{"num_hidden_layers": 8, "hidden_size": 192, "n_experts": 256, "experts_per_token": 8, "d_expert": 48, "d_shared_expert": 0, "hidden_act": "squared_relu", "moe_layers": [2, 3, 4, 5, 6, 7], "router_score": "sigmoid", "normalize_top_k": true, "routed_scale": 2.5, "balance_loss": 0.000558, "balance_bias": true, "n_groups": 4, "groups_per_token": 1, "init_std_router": 0.0354, "lr_router": 0.000468, "vocab_size": 16384, "norm": "rmsnorm", "norm_eps": 1e-05, "tie_word_embeddings": true, "optimizer": "muon_variant", "learning_rate": 0.00693, "beta1": 0.95, "max_grad_norm": 1.0, "batch_tokens": 65536, "max_seq_len": 256, "train_tokens": 354800000, "max_steps": 5414, "dataset": "wikipedia_en"}
Below are experts of layer 5 (counted from 0) of a mixture-of-experts language model. Rows are named router (the router's row for the expert), down (a neuron's output weights, with its number) and show model dimensions 0-95. Each number is 50 + 12 x the weight over its row's rms, rounded and kept within 0 to 99.
After each expert's rows: a language model's description of what the expert responds to. This comes from a sample of Wikipedia text that the model never trained on.

# expert 48
router:58 24 64 62 45 52 45 59 53 57 42 36 49 51 56 20 22 35 51 54 60 39 40 69 43 57 28 35 62 74 58 44 58 47 57 38 55 58 39 55 56 49 45 61 47 27 53 58 34 51 55 30 52 45 59 37 40 47 34 65 55 70 47 46 37 64 44 34 51 58 55 65 68 34 38 49 56 58 49 51 40 46 61 48 42 60 48 75 60 52 35 58 29 58 54 26
down0:66 40 35 48 71 40 47 34 47 41 43 39 59 35 55 57 45 63 41 37 58 67 48 46 22 56 74 55 27 49 71 54 51 49 40 42 62 46 46 40 35 24 50 40 35 58 50 54 64 65 52 44 53 50 54 71 72 45 45 44 57 44 53 52 52 64 52 40 60 29 33 56 54 56 65 56 54 54 36 54 59 40 39 75 44 54 46 63 77 63 66 61 64 65 53 32
What it handles: Hyphens in names, compounds. Hyphens and en dashes inside hyphenated names and compounds, such as Hae-sook, Big-Crow, Voice-guided, wild-type, Val–Ala.

# expert 41
router:55 49 67 58 28 49 36 36 45 71 54 28 47 53 62 49 47 75 51 42 66 42 47 71 61 28 38 38 40 60 55 40 42 40 46 55 68 42 28 53 46 55 32 54 39 52 64 60 39 47 32 18 67 44 55 31 48 52 20 56 46 45 37 59 55 62 60 49 65 52 41 40 26 22 53 75 60 45 46 52 39 60 40 53 65 71 48 36 49 77 29 27 22 57 57 33
down0:54 61 61 24 46 58 51 42 43 28 84 74 63 59 47 57 65 48 55 44 39 65 48 19 53 39 40 29 73 63 46 37 65 36 43 73 44 55 28 47 58 50 56 73 56 64 33 39 52 48 40 66 32 44 53 51 45 33 57 57 71 52 45 73 43 35 47 62 44 59 63 44 71 55 50 45 60 49 40 56 42 64 47 64 50 39 50 72 59 48 73 73 42 46 40 57
What it handles: Name and word endings. Word-final pieces completing names and words, especially Slavic and German surnames like -owski, -icz, -ski, and Jr in lists.

# expert 61
router:61 45 56 51 35 50 36 46 47 62 53 46 40 61 53 58 32 54 46 43 53 38 54 85 32 37 47 34 53 75 50 56 64 28 64 52 63 82 24 51 76 54 31 73 38 53 63 38 50 44 55 45 47 61 79 32 39 57 48 52 61 59 41 47 53 65 55 47 67 56 33 42 42 43 59 58 44 18 52 55 36 50 64 50 68 31 43 63 25 53 58 49 19 54 44 43
down0:64 42 51 65 45 60 52 47 47 34 65 42 75 33 39 56 53 61 71 64 37 41 45 32 55 59 65 41 49 62 56 47 36 42 43 27 55 41 54 52 60 66 54 74 44 66 29 57 18 48 49 64 49 29 61 65 72 66 54 46 43 35 47 59 53 35 66 43 62 44 68 59 55 48 56 44 29 48 52 76 48 45 63 49 43 43 81 54 48 55 23 36 37 43 42 49
What it handles: Adjectives and participle endings. Nationality adjectives like Japanese, Hungarian, Israeli, and past participle endings like -ed, -ated, as in modified, Recorded.

# expert 28
router:56 38 62 45 47 30 54 42 68 40 37 41 35 59 56 74 46 41 66 42 37 45 54 65 38 42 56 49 44 66 38 29 34 46 73 48 46 51 44 69 61 60 28 33 40 55 31 53 54 23 71 48 60 77 72 24 50 78 51 65 55 51 52 42 66 36 56 51 46 52 49 39 53 44 41 46 58 35 40 45 27 46 67 51 57 44 54 56 50 54 53 45 33 29 50 44
down0:37 49 51 40 53 58 44 37 40 64 36 61 79 59 52 62 31 69 50 34 39 44 35 59 58 61 60 36 41 44 43 50 75 76 37 48 68 57 45 88 55 47 73 49 34 49 68 57 48 49 35 57 35 54 58 54 52 68 47 53 68 69 57 35 72 55 57 59 33 71 56 34 59 47 45 51 69 45 72 43 53 48 57 45 47 53 48 54 57 68 39 56 63 51 49 35
What it handles: Determiners before titled works. The, its, possessive 's and similar determiners before names of films, albums, songs and books, e.g. "the fifth solo studio album", "The Cure's hit".

# expert 8
router:62 55 58 42 43 57 44 39 48 36 34 59 68 67 60 57 50 37 47 59 63 26 55 65 44 63 51 35 49 76 39 55 64 60 53 36 42 64 44 66 64 37 40 60 59 40 53 60 54 39 49 41 60 48 61 52 48 72 34 50 65 54 45 35 50 57 64 33 48 56 61 42 52 38 60 46 47 62 45 77 56 67 34 61 42 31 47 37 52 44 43 67 56 60 62 27
down0:51 55 25 56 54 43 55 47 47 41 49 40 65 40 46 38 70 41 70 64 65 57 58 67 37 26 42 43 37 50 64 44 40 17 57 55 25 36 48 35 54 50 53 46 53 53 35 66 56 55 45 73 41 32 42 40 71 41 46 43 62 56 61 49 72 65 51 50 39 55 53 45 55 61 43 55 60 50 60 63 34 45 44 48 48 91 61 42 39 62 43 38 54 74 46 52
What it handles: Opening parenthesis after names. Opening parentheses after a name or title in infobox fields and lists, giving dates, roles or notes, as in Spouse, Born, novel (2003).

# expert 0
router:74 15 66 69 32 43 49 66 66 66 41 40 43 72 68 37 34 22 36 39 57 28 57 45 42 61 49 40 51 56 63 42 60 35 53 36 58 47 56 51 54 45 52 47 50 24 58 71 33 33 76 23 72 50 44 45 37 65 51 47 77 55 48 35 27 40 65 46 44 55 48 44 59 48 53 51 65 51 45 37 49 49 78 41 50 60 42 60 57 55 36 66 23 59 47 36
down0:58 48 57 38 65 40 43 31 54 59 62 50 52 58 36 41 45 37 53 31 40 53 43 60 41 37 55 37 66 46 36 27 34 48 48 60 53 60 69 47 31 79 68 50 47 61 34 61 71 49 40 54 46 34 34 63 61 59 70 60 46 69 48 60 54 61 49 74 48 45 43 61 48 55 45 68 51 29 57 48 37 57 40 40 47 45 46 48 59 58 44 50 67 80 48 66
What it handles: Hyphens in compounds, copulas. Hyphens joining compound modifiers (outwardly-projected, self-sufficient), plus opening parentheses and forms of be such as was, is, been.

# expert 50
router:53 50 53 49 31 43 46 51 36 43 37 51 43 57 63 41 39 49 67 39 60 70 63 62 43 48 54 40 54 64 65 53 48 51 83 59 46 32 35 44 41 51 23 66 54 18 56 61 57 48 45 37 58 62 53 34 35 59 76 58 57 26 41 39 39 37 68 51 45 69 41 58 20 43 53 52 43 34 65 52 46 47 50 52 48 15 27 66 48 45 55 40 57 64 50 53
down0:51 54 62 55 54 26 43 79 72 44 43 41 56 32 50 45 46 54 38 33 59 18 70 40 64 37 78 61 49 62 40 43 41 47 50 51 45 40 41 59 67 63 59 25 34 52 55 52 51 62 51 67 32 74 66 53 55 48 51 65 51 53 55 49 46 42 70 66 26 47 54 64 54 61 41 38 55 47 46 59 35 38 58 51 52 37 32 69 31 41 61 40 56 44 62 54
What it handles: Birthplace commas, of-phrases. Commas between city and state or country in Born lines, and of or by in kinship phrases, such as son of.